{
  "d_expert": 112,
  "activation": "squared_reglu",
  "vocab_size": 2164,
  "tie_embeddings": true
}
Below are experts of layer 2 (counted from 0) of a mixture-of-experts language model. Rows are named router (the router's row for the expert), gate (a neuron's input weights, with its number), up (a neuron's input weights, with its number) and show model dimensions 160-239. Each number is 500 + 40 x the weight over its row's rms, rounded and kept within 0 to 999. Numbers have three digits each.
After each expert's rows: "mostly gets" lists some tokens that are sent to it at least half of the time. This comes from a sample of Wikipedia text that the model never trained on.

# expert 18
router:548464479466510489544556552538572482527516423526522521554485509569482525500519550399487396491539570539525547427466466509591475508483548582523501504519598424464460483518497557522512508468412510508494474504496592502527482549538519524515471496
gate0:480495492453486496409564529507500506486540411512535501531571424552464452492518573494447468525558461519481529448479438470497442473479544534430531451469505455519497460491481560409574534530511424504542456514446502510544526506531460529519455428
up0:572491538568484541471503470498512494497468414524479450544548419537418508540516530493566464485542536532510546402517483487540499493497559605532522467490485473479526466497496495462463553554528443607554440441459557541577534488531427505500507444
mostly gets: "ity", "ies", "ents", "les", "ions", "ence"

# expert 11
router:487480577476534514498524512512544535495482498578490518459464488517519481504482545493523427445541410534523546517484504507484433517442445469473512549466520531488446458439538568549488520471498521529549402536436508479492470508490514455534438532
gate0:444495538517454535498423530512500562543472512508576552510510468570495393459565466511421528548523421502552524485475520455520523494463499453536452546481495527552480532526460520528529506532501494514476509534485568481454449458513497598499522460
up0:419501534499418545488447516508561495448435473485546476498476465523529468506522534552458484486532430485506501485460522442541512509476503455521466506459533555526471533532477565512483482508564526499470413494481576480556459506497443608524460432
mostly gets: "ed", "ly", "ary", "ion", "ment", "ive"

# expert 2
router:485518565463440499393505522510462480469465512495470458555552474501490567548511501478493529544486584530489499495485525564457517486553467466472511520503528481446433469466414526532505544512524502541486396491507501461499461468480558524442489578
gate0:466534467431475487453498529561516536529515470514466514484462491479494513598584452521502541502514535475463503492512471511522489480511446541454443555510528479466506470454435497492486496519589535521458461414465520427463513499470583475515538595
up0:499482545466511488549516510539519594483479456458472622522487499515559521540476482562606506506432527441469534436541530458529541467492482525439537438440438516495520520454494483512456499548441475504545534544479458532448420462512467496524554480
mostly gets: "y", "st", "ro", "ce", "ry", "te"

# expert 17
router:510560516567509495465487497524464522493448524477490508512539470541463488449579532528559538455496486504461501423590515453519533471533442527483431501575454477498462463522486489533533475475472492428515475459461463475518538525429409557474552464
gate0:508582527450475558543510529427475464474491462544507548507466454423481547474496479559565518488488530521491542457539473532477495451528519502575533455518532470483406529449504498533483446452544487416403483455538495459512530583418480501439493491
up0:506570508420500548498485485452511484450557467498462460489489467414470564528491446486514472498472564512497500475512505500498477482482496497548544475528490581478443517499451546511519424428515521429470471448519468534508528583442499532513429465
mostly gets: "i", "h", "ag", "et", "j", "op"

# expert 19
router:487557552580516486489508501537508514495502508484527528578481550447500482506532503531508556462456525534543474457499517492523514575470495547522498490540504450562510499431447463493487425476539486571421511545560493520462520447530552538524514468
gate9:513555519484548561477486477533464492496480461490620531427512473540510509472527510450542437520477501417479523535529535432473561547515476528556498487492515511520496558562505478518512458507488454427493452502580457472506501547510495532446471520
up9:444462453462447446520507474499558508503545520513447502554496561463491496526467477635467494465531507575520478476475479583522465469481498472413539523480515510536522467480512495481494524477514510539496592508429544528460526421495548480551511467
mostly gets: "/", " /", " &", " +", "+", "^{"

# expert 26
router:449532452553518513533535548533506480494513507512557516498491516541507499476540435449485442440498431515558542492521495536443562542456517571555499536491426489477549472549488462456406464473475433508468427445484609487544529555470555542543556491
gate0:474499553556510405582489481566465504497580409536483449531444545457525562538491490474515486429517537539487592465479518476519494523496490507516440493461463554520472474533471474433496440407429425488486475504476560407503483505515518544534423456
up0:501499563549526380534507462583483527465580385530505443495459597489513570507487505462521506432497543536516584490478533481483490530536502530517436481448471559499461485548483467425531439431469413500506489514466596436516495494514527553548433466
mostly gets: " |", " |\n", ";", " |\n\n", " —;", ");"

# expert 42
router:478465499509426509505543449534487454472457439492560457486460532494468462506422534462432508538528479551529485499433478501477512495499530501550490503462519495499509425530459577493517495553569463570475562506423457524445474469575407512512470546
gate0:439459484485515492444537487597576466492562405570487449574548550528464458459477464486569519559575549515460454511596525550519394481466517519564508498504469482516540460472501511503497538540488566448570474528581462519522540529542528518464486450
up0:452466467484516499424525487594563467519573409555490471540554545527474474460474473479574533546568518516473445531584512538497403474457513518552522500510486481512540424460494529515510555558496570442562462513554457552534529548540535501485501466
mostly gets: ".", ".\n\n", ".\n", ").", ".\"", ".S"

# expert 0
router:492419478578481473488507506511539515525443556513492472481502469507455466454497428508504545493550510510450444447507469532453542498517502554474520548444478531495510515548498490494500501453486466519535516426482488478556482569482521484548485477
gate0:547455522583512429490538505503484441547441507529450522488516425488450451475552421534495527498477476398511543426511502473459458450540570487479440513507421537483455508496494477494524463560501501473572489505556473445515510494490498427536528471
up0:459544521518511499492573444529501475498515509529542554463552549456472495571496509483465470490504501544444456504504471452526516426500422441604519415446450493546443563549469470488522551447554581530519470477553517587477492592466513492524539496
mostly gets: " to", " by", " was", " as", " is", "'s"

# expert 47
router:566507440497424515481483534448488499440469441490504517512528477566479557449469515471553502488500412459556503506471496503448525479435550470571464473455518572494548539522471452536491432497505450484449519576493459511578510537495450479534505434
gate9:506502524566422497496509507453556536375431466396526534540534498563410528449543489491534439559531524503565496505465523512475540439514496460570419530451511515553521483542542495548488489543502489489492491481460530569527523492533468582527485467
up9:452508500442528444466442478589520529504501439498514466525521458538505535516487513527544500527514486539518557507525497461445512529501450550435518448522496528514513540513538489446506522480450515491536565523544531518486506479409462411461493465
mostly gets: " The", " Y", " It", " In", " No", "The"

# expert 32
router:528468452509497478502501528478512517466541461512495558482478463484499472501419499538433542494501461455535495501465522514450455478460552470453543462465462553482511420511547444553478439489470550518561500439524474492505520441527521421478487465
gate0:543481452481490523508425520444526531494510446490533407429476543501541493580518527496547431474521550457510510496443540551504527475521478483467504507514433481437571508545503512529431553459510538517446511519556442490423478484506594453477513496
up0:557451483454494537509430509432487530497497440489537401442488517517575496574522523486542448490551551455507469513457563533504495462491420480495486475488416492428570491517491502517470564456490541514463526508514450459435475469516586478458522507
mostly gets: " the", " a", " his", " an", " first", " their"

# expert 39
router:512568452521477492573452496531505559466547485476512541489495511544465500564481531515459485526459525430536484472542504503537473563521476505573450490451491481465544477490525478512477447539445457447489565468548472529517494556587561475491496431
gate0:489519563530519506525476494514482503534493498490467559440487474469511497504457435532484430503481509437464500475586489486475531459568564492475516497474558496463550457553428445544489518469448466493437484462563530543485529534565488454447443492
up0:501514497539497562489486464495505425493536512441459517447503498441496507502495447571548410486498445452510548483565492449511452535498482514551490489516463539473508439567456510422492424467524484465482475443443523507512515515468516494437472476
mostly gets: " Le", " Ar", " New", " Mar", " Br", " Al"

# expert 23
router:524503453564487524534516465498491494451523513506517509532542471505508536500552530553464530514499530544505416517551571506406508485464543498463498444440453505523498509466497446475479489479585535490553498544541510463469465533515542533419557569
gate0:515520465508493501540493537508495576555554515456456550553478528436455533430504448521488507488504468447516467439540525475542552528417504541433505517476490457578498489489468448526476571493460616374479482491538507456514475469497538511452507481
up0:464489497524483551510552508532547461520520491545519453496527505483554432553540503482490495468540584550504502592538441588455475509577485422435552481486494438533509549526519498437581427525515444496492447452547482489454566510515546547591494547
mostly gets: "c", "b", "p", "on", "om", "im"

# expert 3
router:478478463539502509582507481449502472515497480550534527493430571463542463455514488541520487528485523514560487507496421511530562584489531514474548553513411494562533525566461422473502443470531472528467456469445582519547461510466531525525546540
gate0:509512530456522438490505480520532538571475442541448517494456497492509535481473450497456547531460501535525479492474459473492567443529454465524505473524460480525494528530468524596453513500554463482482522499573517513524544451411483598496446524
up0:480509512462525441483512494511525568561503461543445518479465478476513524490482482497464561524449509523516457496502443469492566449526475450492514465532471478515522519533466514607455525500561445472455498481553534531543586459411458585486470543
mostly gets: ")", "),", ";", ");", "\"", ")."

# expert 16
router:466455467492532474437473540548448467479501534548530492481419459447459481521527525512547556516448446548590526555449549527447497436521556465528549469507546566503498420474509437521470482500445563490514526452455401462542474560469467451485467467
gate0:544544489528445523441473531493506558485480516384511470510452473484429504491444492519491537528511508496548508507504515458485472467553392569477541517507580488465487483504558479513432506559511474466518470478454540538523452454549460421535502498
up0:541594469494453455471494509575472588517462483472531463452497527512428494498436457509482534559529509461495516466527513517469545559555421561501500490515491474521476487489579500522478560566503441528535543482487534531571497456474465445533524524
mostly gets: " the", " in", " a", " at", " on", " his"

# expert 9
router:500505547519502411594466545455460525493497516457437546543429548485535512494441529518579452475466508502552547472501501540475547539476492480502473545573498415496512420479492523547559535525487517451465544467439494517460425438447573497505439470
gate0:461565424541522446479482538465460510506466578497457563449578517547497535462485443466536522509443495513502536460508519530428501515510490445548533502483431417459476457428453448605466490498483506471492557482489507496511453519495451560589521457
up0:522567563509498700517460506443427438486464522491501466460520478579580548541501463481567516442499520514563463493516504475438459487494461446495533560456471574492488458481444436535508429537449530502427465507529462477497506482521453536508538544
mostly gets: "7", "8", "6", "5", "9", "4"

# expert 6
router:503513543507513511514525524458459518588435439530439473497468457450535533525510552514493437514448425514502494462537421522536514511439485441489468535555544481510518491513490510425580546518493463527441565555502448517547451548542503514471529526
gate0:543454544476532516488520484524442490460487498468498486491462366471456486507504487501504489469435481497472550510502440556590439494445458491548423454535512452552472504514485529474519489451388441515439513553515444505504508520536485503414509486
up0:482484522444475475477470531600505506426531456433434490489471473494526482551485511487464448416472493447470521493478511455432455452459523521525446424506469412397469397525520488430513463454416408500478476580435478574503506490456482497495546515
mostly gets: "1", "2", "3", "4", "5", "6"

# expert 12
router:517485527545540461553433468514492496506402517524446484458485479481466479574594499484438533476563411529501562471445525506493463466459509456433515565472462529531552506532476556476481495481460499515561573535485478454419540556509430454578447478
gate0:449501535485443460494496499569499511453515490527493398476494479468458476553468458545506505480514519453457511425443550528542510463476554482503586505514536478437427523493592501488517427585511471492526563461449523529515494508483481457497482513
up0:512473563498529536482468484523528496480509493499488468510486475494545525446484512528499527556535469444471532448456462552512536477548602428483558518540507429523504447522524447476397482569580501537491542515457571516502431473503539512491503512
mostly gets: " for", "ing", " with", " from", " after", " as"

# expert 45
router:484513550440457485508477492515460508483495513508497492544476553452461534550486448493517565474506549456557469516427483410473474490561466483497502460528451468527479515514513520485534554476531487517511535445492552487443580419548515574482459545
gate0:506480573500577505468496463508494467483489559534507526504442507427475473498513544563488503519522523525590496442512457465511563530483506500557569457484506552496549516489429524455517523461526490489468563499480479447449595493499519506496498432
up0:496475575518590501427562458508468514540480549501530443485511525455502464500547534541480465509554485490578515435555481475516571527487517535551503487501490528540537505483448514476488574472543500469469548525462449415478580512514535488478554419
mostly gets: "o", "u", "ot", "ri", "ol", "ist"

# expert 36
router:471460437474474497539508517495474459451544502525523524502510499482517447492430511480525405553488485480507463456505485464541493526453528473476512511491546489454475536497514470534440446458495458480463516519532537473418581469452486557527527491
gate9:558520417505550495454497498498540491451521576561439421475537465515506480469477478498488536504529467515427516515468587502556461542592502505510539452576481465483491523476472454529525482509462544533490489493496538488476670507482512515496544600
up9:511531481463570562448522444522557527466564575492469491528578511534531481496473501498486455543525488493451516503515534561492490581562520499480548449562446466477500472512459430550529491533461564516554437538592535538477622533458506487494532525
mostly gets: "–", "ra", "he", " le", " −", "hen"

# expert 22
router:465474487509515531534511542497486449518473517546530530478466494522477526481498512442541413457481467580422486473528560481576517498524509533496485537503490551442413526529440449474442484549547488519497444590449410459468472478470552521522525514
gate9:470465532413549504530527469467510469491493470540495520469490515515575491492432534485560494450441499491532503507471494539510550470555502496499486476456489535475453512540472465526521505530527604419478444570527538465473376475534500515473529466
up9:501514457500516538492536555394437545531553555537522549502517430508513538480519485503506528441475450546546551591483507497392479508519484490530518537482504459463457523565517500533542465484524538514542471481478492535399502534453556517519439530
mostly gets: "|", "-", "\n\n", "\n", ")\n", ")\n\n"

# expert 37
router:492514494520489454508562523504491534515489539527448547527428463490426520508478476489557476477529519531480491473511475497500558443460550570539471525539501544506494432518454496463562392496479499499455479435511548450509535478459555543540494530
gate0:518513498586504452516495443518547531442452569544435438487544402555538433507483462479559457547516449495491426487436535498524511484517548505499486530457508468573498577417516444505464407459556476503525470513500572548433520471431565524467562490
up0:455486544390497547546528607509482480570545436448570572505489578453464595526523561533481534479489560519486563486558444507472507550477459502538503449573496521492493425554474540460509559555457495509464521503479443484570458573571452509544472494
mostly gets: " =\n\n", "9", "\n\n", "8"

# expert 4
router:473439531455488491552479496522564474482512466456440500464465508459491513430486519577523471450494512516455502422516530479424542466434505500511506488474501496482519541530464553486433425466443477505471453583520461505556517542538511465508458563
gate0:529534511394553437519549491555459495470520483500489489539536459418463526504495544536504471468510467473471475464526497540500446447471495543490464486515524504421497503563521500479540492589518425450505460517516600498551514555536439491473520491
up0:460471467579437571447455555456519533497477548513510537485497526561602519494504485438473535516548578511513516549443534435463540576538478435526500530471456456550445473479479461512483477394464580549560560550554386483512526534462532483502500513
mostly gets: ",", " and", " of", " that", " or", " but"

# expert 38
router:511482501518490507497450539528462454502496597476486464506547503446527572440519509558557489462537511479430470561548505576521489467490590511467517542504548498485538481486487552542498533443533576578495519483430496538493504469456417526578457452
gate0:511512490506481515504521517509464498439471471474464516391498565445492558496444504529474518538508477488492472508534517524449595491542555477511539525503520483561481460497506362476484487555487570497479505532484489482428552494490489512451524487
up0:496505477486476534510494505480567556523524521507534467581510447567505459506525537474520484464511486498514531501471470470528424514447464513498466440546448515435524520490478657496548542432490457501536502410525447504565462525517540520564468483
mostly gets: " t", " d", " h", " p", " c", " s"